config.yaml
hidden_size: 160
n_experts: 32
experts_per_token: 2
d_shared_expert: 0
moe_layers: [0, 1, 2, 3, 4, 5, 6, 7, 8, 9, 10, 11]
norm_eps: 1e-06
tie_word_embeddings: "early"
optimizer: "soap_variant"
beta1: 0.95
max_seq_len: 512
max_steps: 3533
Below are experts of layer 8 (counted from 0) of a mixture-of-experts language model. Rows are named router (the router's row for the expert) and show model dimensions 0-159. Each number is 50 + 12 x the weight over its row's rms, rounded and kept within 0 to 99.
Before each expert's rows: a language model's description of what the expert responds to. This comes from a sample of Wikipedia text that the model never trained on.

# expert 25
Description: Letters following a name's capital initial, foreign accented bytes, and name pieces like Mc, Dav, e.g. D'i'Benedetto, Kim J'i'-sook.
router:70 55 64 30 38 37 42 55 40 49 37 46 47 65 60 42 54 42 65 62 34 24 49 52 71 43 65 59 55 37 53 86 44 36 52 42 56 45 60 52 31 32 53 45 61 58 57 67 48 49 61 63 61 51 70 38 55 56 56 48 37 50 44 55 62 47 32 56 42 71 57 59 51 60 52 54 50 59 53 38 62 30 42 51 35 41 57 35 41 60 65 55 60 41 57 45 35 64 44 36 48 76 42 52 39 43 69 55 45 49 77 29 47 68 66 37 64 71 51 63 52 69 41 40 44 32 55 43 40 63 51 61 20 34 63 53 41 40 40 58 39 32 32 62 39 39 48 27 46 55 44 41 64 71 51 61 46 46 61 32

# expert 27
Description: Prepositions after a noun, verb or participle, before an article: of, in, to, for, during, after, at.
router:53 48 60 68 31 55 67 48 48 56 45 60 52 27 47 52 63 50 32 34 64 55 60 65 63 45 51 28 39 67 62 42 72 36 47 66 46 44 54 30 50 57 37 52 50 49 67 47 50 41 65 17 43 47 49 53 51 46 61 58 36 43 22 44 51 48 58 59 58 38 56 46 71 30 35 54 67 49 43 37 47 47 59 51 38 68 42 56 32 41 52 69 47 71 46 63 54 43 41 62 60 45 44 61 27 66 49 36 36 53 64 61 64 43 66 47 54 47 34 51 43 44 77 42 57 53 58 32 63 53 38 30 50 67 53 32 45 66 71 36 40 76 43 58 55 40 35 31 34 44 36 52 77 33 45 54 59 55 47 40

# expert 23
Description: Verbs and their endings such as ed, ing, ate, plus to, would, had, took, moved, e.g. help-ed, consid-ered, wro-te.
router:52 37 44 53 25 35 70 43 53 59 56 62 45 48 43 60 62 53 60 49 51 29 45 54 55 42 55 34 58 72 38 57 71 49 60 40 47 47 20 41 57 38 34 57 44 39 62 60 37 33 47 36 57 53 59 44 61 60 46 71 39 41 52 22 36 42 52 54 55 50 51 51 65 29 48 48 61 65 42 55 49 46 63 45 36 51 49 64 33 75 66 63 60 76 59 63 58 40 54 71 59 42 55 56 59 50 52 46 21 64 75 42 33 41 50 52 27 39 50 59 42 55 63 52 56 58 61 37 51 28 76 38 31 40 48 66 50 63 71 55 44 57 48 81 36 46 56 36 55 50 31 66 49 34 43 57 48 41 50 58

# expert 17
Description: First lowercase piece of an ordinary word after verbs like was or to, e.g. d in divided, denied, duration; fl, cl, rel.
router:64 45 46 34 33 53 67 43 61 57 45 29 55 55 55 36 52 59 41 33 76 53 55 79 61 62 36 46 62 22 38 46 46 34 45 50 59 22 28 46 32 67 31 69 65 31 32 30 58 46 39 44 46 50 62 59 58 50 39 58 50 58 36 44 53 56 65 52 53 42 47 41 58 63 50 53 34 47 57 64 54 54 60 66 55 41 39 35 54 26 25 41 52 43 33 34 43 63 65 65 58 47 56 45 57 64 63 45 49 74 52 42 38 46 76 51 59 59 34 33 40 55 49 46 53 53 54 72 44 45 53 65 61 46 42 48 76 39 50 42 68 35 29 68 41 68 52 50 40 40 55 62 42 58 53 51 43 31 52 54

# expert 24
Description: Opening piece of a word split after a space, often verbs following a subject or to: pursued, put, hoped, swim, ex-, un-.
router:66 47 11 50 44 60 54 61 41 54 24 44 29 61 50 43 53 48 44 41 77 50 51 50 45 54 53 71 62 27 48 58 50 41 36 48 54 42 31 60 58 45 44 35 43 36 42 44 38 62 38 33 63 48 55 48 57 43 44 64 45 54 75 53 60 57 34 68 53 58 39 50 36 68 55 63 42 45 85 48 47 45 49 53 59 40 38 55 31 37 36 58 52 45 42 42 32 43 54 80 63 44 57 42 60 54 59 43 54 50 55 43 47 39 58 52 48 46 54 61 29 64 34 28 60 64 47 69 58 40 52 77 44 39 50 78 64 23 75 27 70 42 33 55 34 48 44 54 48 60 44 50 49 61 43 51 59 47 45 53

# expert 5
Description: Section-header word endings and table markup in structured text, e.g. Serv-ice in infobox headings, |---|---|---|---, ==, Total, Country.
router:36 53 37 32 61 69 65 64 28 45 68 41 28 64 46 34 58 48 49 67 56 62 53 35 41 40 27 34 41 65 48 65 44 61 50 68 53 60 62 54 66 57 70 65 49 55 47 35 65 55 57 69 55 51 28 33 38 35 50 41 63 38 65 37 52 68 46 57 54 50 32 52 45 38 52 62 71 51 30 81 36 79 52 59 59 54 39 66 46 24 66 23 44 50 57 48 52 36 61 38 48 38 60 52 65 50 56 61 40 46 50 59 40 46 40 61 34 50 52 58 50 39 42 44 52 60 50 48 56 57 55 33 48 58 36 64 49 59 50 46 45 63 43 55 50 62 42 31 21 44 50 59 40 40 25 41 33 46 58 61

# expert 3
Description: Pronouns and determiners opening a clause, usually before a verb: he is, she was, it is, the, this, his.
router:63 36 68 49 33 47 43 44 45 53 54 37 60 62 71 54 56 28 43 49 47 48 41 39 56 58 56 60 23 44 50 53 32 40 54 43 59 44 38 46 58 47 54 64 62 53 36 43 63 47 46 66 55 46 39 53 50 66 51 39 47 45 54 43 35 53 57 48 47 44 52 48 16 11 51 51 65 55 70 73 40 52 60 52 52 60 74 48 72 54 62 46 41 58 56 63 63 75 45 44 68 34 47 63 49 23 34 58 62 56 44 56 72 64 35 63 34 38 45 25 44 34 56 57 40 64 46 77 57 46 48 58 45 46 61 49 47 45 44 66 55 66 30 45 50 51 38 61 43 48 67 26 48 49 70 27 62 61 70 52

# expert 18
Description: Consonant-heavy pieces inside non-English, mostly Asian or Slavic, place and person names: Chakrabarti, Shymkent, Jiuhong, Guayaquil.
router:26 44 59 51 44 64 47 52 41 48 52 53 36 62 43 48 67 30 68 48 34 42 52 55 40 38 51 58 61 23 57 54 50 45 67 86 39 42 46 44 52 51 39 41 42 22 57 67 64 51 54 51 48 46 42 63 57 40 47 52 57 74 34 51 66 58 34 47 50 58 69 50 74 62 37 55 38 50 64 64 65 46 43 41 66 41 55 67 36 42 52 49 56 42 53 36 63 57 39 46 35 64 53 57 67 42 53 45 54 32 33 68 44 57 75 55 65 51 37 41 51 28 44 27 33 31 31 63 37 40 46 51 60 38 38 73 37 65 43 60 35 54 70 48 36 44 23 67 49 42 58 37 59 51 57 74 48 57 46 44

# expert 7
Description: First capital letter or piece of a capitalized word in names and titles, often after the or a table bar, e.g. World 'S'eries, 'Cl'ass.
router:40 57 57 57 44 72 19 53 40 46 45 52 52 52 48 48 21 46 38 60 51 56 36 46 26 33 35 70 39 57 49 52 24 62 48 44 41 69 56 61 34 49 45 43 56 20 55 26 51 52 58 73 58 38 58 65 42 69 61 49 35 64 53 70 53 62 50 67 65 60 54 53 50 46 56 53 40 49 37 36 67 42 40 57 49 47 45 40 42 56 45 46 58 55 52 50 49 62 69 53 29 74 39 41 46 42 39 54 57 41 59 40 58 43 56 46 51 34 62 64 33 72 59 41 38 47 49 44 73 36 62 47 48 53 33 59 72 50 31 60 64 57 73 37 53 45 62 28 65 57 51 58 41 60 57 67 37 50 41 20

# expert 19
Description: Single letters or short pieces inside less common words and names, accented or Cyrillic bytes, and spaces in numeric lists, e.g. Id'e'a, Ec'cl'es.
router:09 62 53 38 51 43 43 33 35 62 44 48 65 37 62 44 45 52 56 55 33 66 61 47 45 29 55 74 67 23 43 45 58 33 54 52 40 40 46 68 36 47 35 52 49 68 52 50 53 51 43 55 58 75 67 57 49 43 47 39 60 34 57 27 45 51 41 53 61 53 71 39 71 55 53 53 54 59 41 48 41 20 66 47 55 46 43 29 70 51 55 56 46 53 61 52 46 59 46 65 59 55 51 36 46 47 52 47 55 46 42 57 64 47 35 72 65 53 60 50 23 22 35 45 33 60 42 52 46 49 70 54 52 51 50 63 38 57 61 45 38 49 71 24 54 56 60 62 68 53 52 52 40 45 19 65 60 51 37 63

# expert 8
Description: Place and region names, either directional and country words (South, North, England, York) or middle pieces like L-iver-pool, B-ost-on, Marse-ille.
router:35 34 26 72 41 51 61 59 37 43 59 27 64 61 40 49 41 60 56 58 72 51 63 66 51 49 60 59 54 52 45 45 85 53 58 56 56 38 55 46 67 34 35 44 56 61 32 52 66 70 59 55 58 68 64 56 41 38 38 26 41 36 47 45 52 44 46 50 56 48 50 45 53 45 20 31 46 52 63 59 51 44 40 38 56 36 53 46 36 61 74 54 45 52 28 45 67 69 35 21 51 46 52 49 35 49 54 58 53 36 59 45 37 48 46 49 28 62 62 54 69 46 37 49 49 54 54 47 49 53 27 43 43 53 53 51 41 74 24 61 46 46 38 36 37 73 49 56 53 89 58 56 54 49 71 56 53 55 64 47

# expert 21
Description: Capital letter or first word starting headings, list items and paragraphs, often after == or line breaks: Life, Succession, Round, According.
router:62 62 69 40 60 54 73 54 63 70 45 55 56 43 25 43 49 65 51 51 47 57 45 46 43 65 28 68 72 69 55 36 27 67 52 38 46 51 44 38 63 64 69 52 39 64 57 40 66 66 45 36 40 62 48 47 46 53 57 44 42 50 72 43 30 62 82 40 71 47 41 42 36 62 66 35 55 40 48 37 44 43 41 64 40 49 58 61 69 50 58 31 44 61 57 31 38 53 50 61 60 44 27 53 38 62 34 42 53 71 59 53 64 62 49 57 62 52 30 37 35 60 48 24 64 40 60 58 42 50 37 41 53 43 44 41 52 45 60 30 55 47 52 28 61 55 62 42 50 49 67 37 38 43 42 31 43 45 33 32

# expert 22
Description: Verb endings and auxiliaries in narrative sentences, such as -ed, -ing, was, has, been, became, e.g. assign'ed', attemp'ts'.
router:67 42 41 42 50 24 54 55 34 52 61 38 42 56 42 57 74 60 40 46 53 44 42 44 63 61 57 33 55 55 45 34 60 56 38 36 40 71 50 48 42 34 30 53 43 32 61 56 40 53 55 19 42 61 69 40 69 48 32 56 53 62 58 47 31 38 63 59 35 55 56 60 55 24 44 55 52 64 41 48 58 40 56 39 54 64 39 54 50 63 73 50 56 61 68 54 52 48 45 66 62 46 64 64 72 47 58 25 40 57 67 25 32 52 46 45 30 51 53 44 44 49 75 78 60 23 74 41 43 51 54 68 56 40 47 53 35 63 68 59 58 47 36 73 44 49 57 49 43 57 40 54 40 48 46 52 33 42 51 63

# expert 16
Description: Inner and final word pieces of personal surnames and given names, especially Italian and other foreign ones, e.g. DiLuc'c'a, Corbuc'c'i, Hut't'unen.
router:44 29 45 53 46 40 65 48 43 31 67 45 66 43 67 41 42 43 68 20 46 42 45 75 55 56 66 56 51 41 46 49 48 64 57 54 38 63 47 48 35 51 37 51 31 46 42 43 50 48 63 63 54 63 56 57 55 52 55 62 76 63 43 42 59 52 22 38 34 62 42 29 48 58 47 42 36 68 43 51 74 47 34 67 54 69 32 63 34 44 33 71 69 56 61 60 47 52 54 41 40 53 44 35 35 43 41 57 51 77 52 54 49 32 17 61 40 49 41 32 58 36 52 45 54 55 38 33 34 71 46 68 61 42 42 76 43 46 48 58 44 27 49 50 59 61 34 66 62 47 53 53 70 40 39 44 50 50 43 41

# expert 2
Description: First piece of capitalized proper nouns, mostly personal names and surnames, e.g. G in Gustavo, L in Lafcadio, Mc, Bl, Har.
router:64 52 64 43 46 63 52 62 61 56 34 20 47 53 57 63 41 39 65 20 58 30 46 39 43 72 55 55 40 65 61 55 26 37 51 23 66 66 50 65 47 46 39 50 27 59 46 39 59 43 54 70 48 36 62 55 70 70 70 58 49 55 39 46 48 68 53 66 60 57 43 48 40 65 45 48 52 65 70 39 57 48 47 63 59 28 57 40 59 62 42 42 57 55 48 41 36 62 58 52 42 49 48 62 41 48 28 53 42 42 63 46 54 74 54 43 37 41 48 42 51 59 62 41 45 53 56 48 66 63 39 64 54 38 33 61 77 47 39 34 44 43 50 21 55 36 47 58 62 61 40 59 34 55 28 69 28 49 44 30

# expert 0
Description: Second or third pieces inside split common words, often after an initial letter: h-y-mns, h-ig-hest, mon-op-olies, c-ad-res, re-warding.
router:20 52 50 60 67 40 51 51 56 59 55 65 34 51 45 31 57 40 53 65 66 39 52 50 46 46 51 55 62 56 41 55 47 62 63 60 55 56 35 50 48 79 64 54 52 57 43 64 59 41 60 61 52 45 13 55 43 28 27 44 34 57 59 74 72 51 63 52 64 61 46 59 54 54 45 62 51 64 54 73 43 55 49 32 70 44 64 33 28 47 35 42 76 42 50 59 64 46 37 36 56 68 63 52 52 52 65 54 56 57 27 34 32 35 71 27 60 35 50 58 55 39 38 42 53 56 30 33 51 50 54 26 41 48 37 41 70 46 41 39 55 54 66 39 56 46 37 57 45 54 59 60 34 30 62 44 52 52 45 32

# expert 30
Description: Vowel-heavy pieces right after a capital letter inside proper names and taxonomic terms: Bloemhoek, brunnea, Breuning, Jo-Wilfried, Bourne.
router:45 49 42 38 66 43 67 56 59 41 34 68 51 41 73 50 44 56 77 36 49 47 36 78 58 37 68 72 40 59 40 51 58 40 53 29 42 43 26 68 44 28 43 35 44 48 40 68 57 63 66 71 50 48 44 28 41 29 60 32 32 49 39 63 66 57 42 49 65 48 46 61 35 57 49 41 66 52 51 41 40 61 65 42 30 29 34 39 36 66 47 46 51 57 55 52 69 40 29 23 51 70 43 39 33 50 52 47 52 49 55 39 51 44 48 52 52 57 68 51 68 47 32 50 53 56 69 48 43 60 54 46 32 53 53 50 73 51 52 51 49 50 47 40 68 55 48 45 75 56 59 37 62 41 36 44 61 32 43 31

# expert 14
Description: Articles and first words opening names or titles, e.g. a in "The Story of a Young Heart", A Doll's House, John, small, New.
router:50 45 59 33 71 70 44 48 85 54 56 34 43 61 62 74 35 39 45 66 44 75 73 62 64 54 55 36 50 43 49 64 45 21 39 43 55 54 60 65 57 56 41 47 47 87 50 48 39 58 52 55 50 53 45 50 41 36 73 57 39 34 56 48 58 54 42 64 80 44 39 48 36 33 42 35 44 62 46 38 50 79 66 34 48 60 43 43 55 28 38 50 49 34 47 62 15 63 45 40 54 38 49 48 49 56 22 57 47 34 43 45 52 63 37 47 60 46 45 46 65 49 48 48 52 54 69 31 59 60 42 37 44 50 57 43 54 52 37 47 47 67 44 53 68 49 57 52 63 54 63 52 48 64 52 50 63 27 55 45

# expert 20
Description: Single initial letters starting place names, personal names or common nouns, e.g. B in Baxter, Bastrop, Baltic; f in females, d in days.
router:49 66 58 56 33 77 36 41 63 58 70 32 51 57 40 59 43 45 55 48 52 49 52 52 21 60 49 54 56 54 49 52 30 42 47 41 53 39 43 62 39 59 52 68 68 47 41 28 61 48 50 56 49 63 39 58 42 72 51 43 54 55 64 55 36 58 70 33 69 40 46 47 58 62 36 36 50 36 54 61 58 39 42 54 64 41 42 37 56 49 54 38 37 54 33 53 55 79 54 61 67 65 43 30 24 72 29 62 57 57 42 43 54 46 62 48 49 45 52 40 48 74 50 48 51 50 48 54 37 47 44 57 42 63 51 49 76 73 26 54 74 39 77 22 56 44 59 35 40 56 51 52 35 48 58 65 33 65 45 27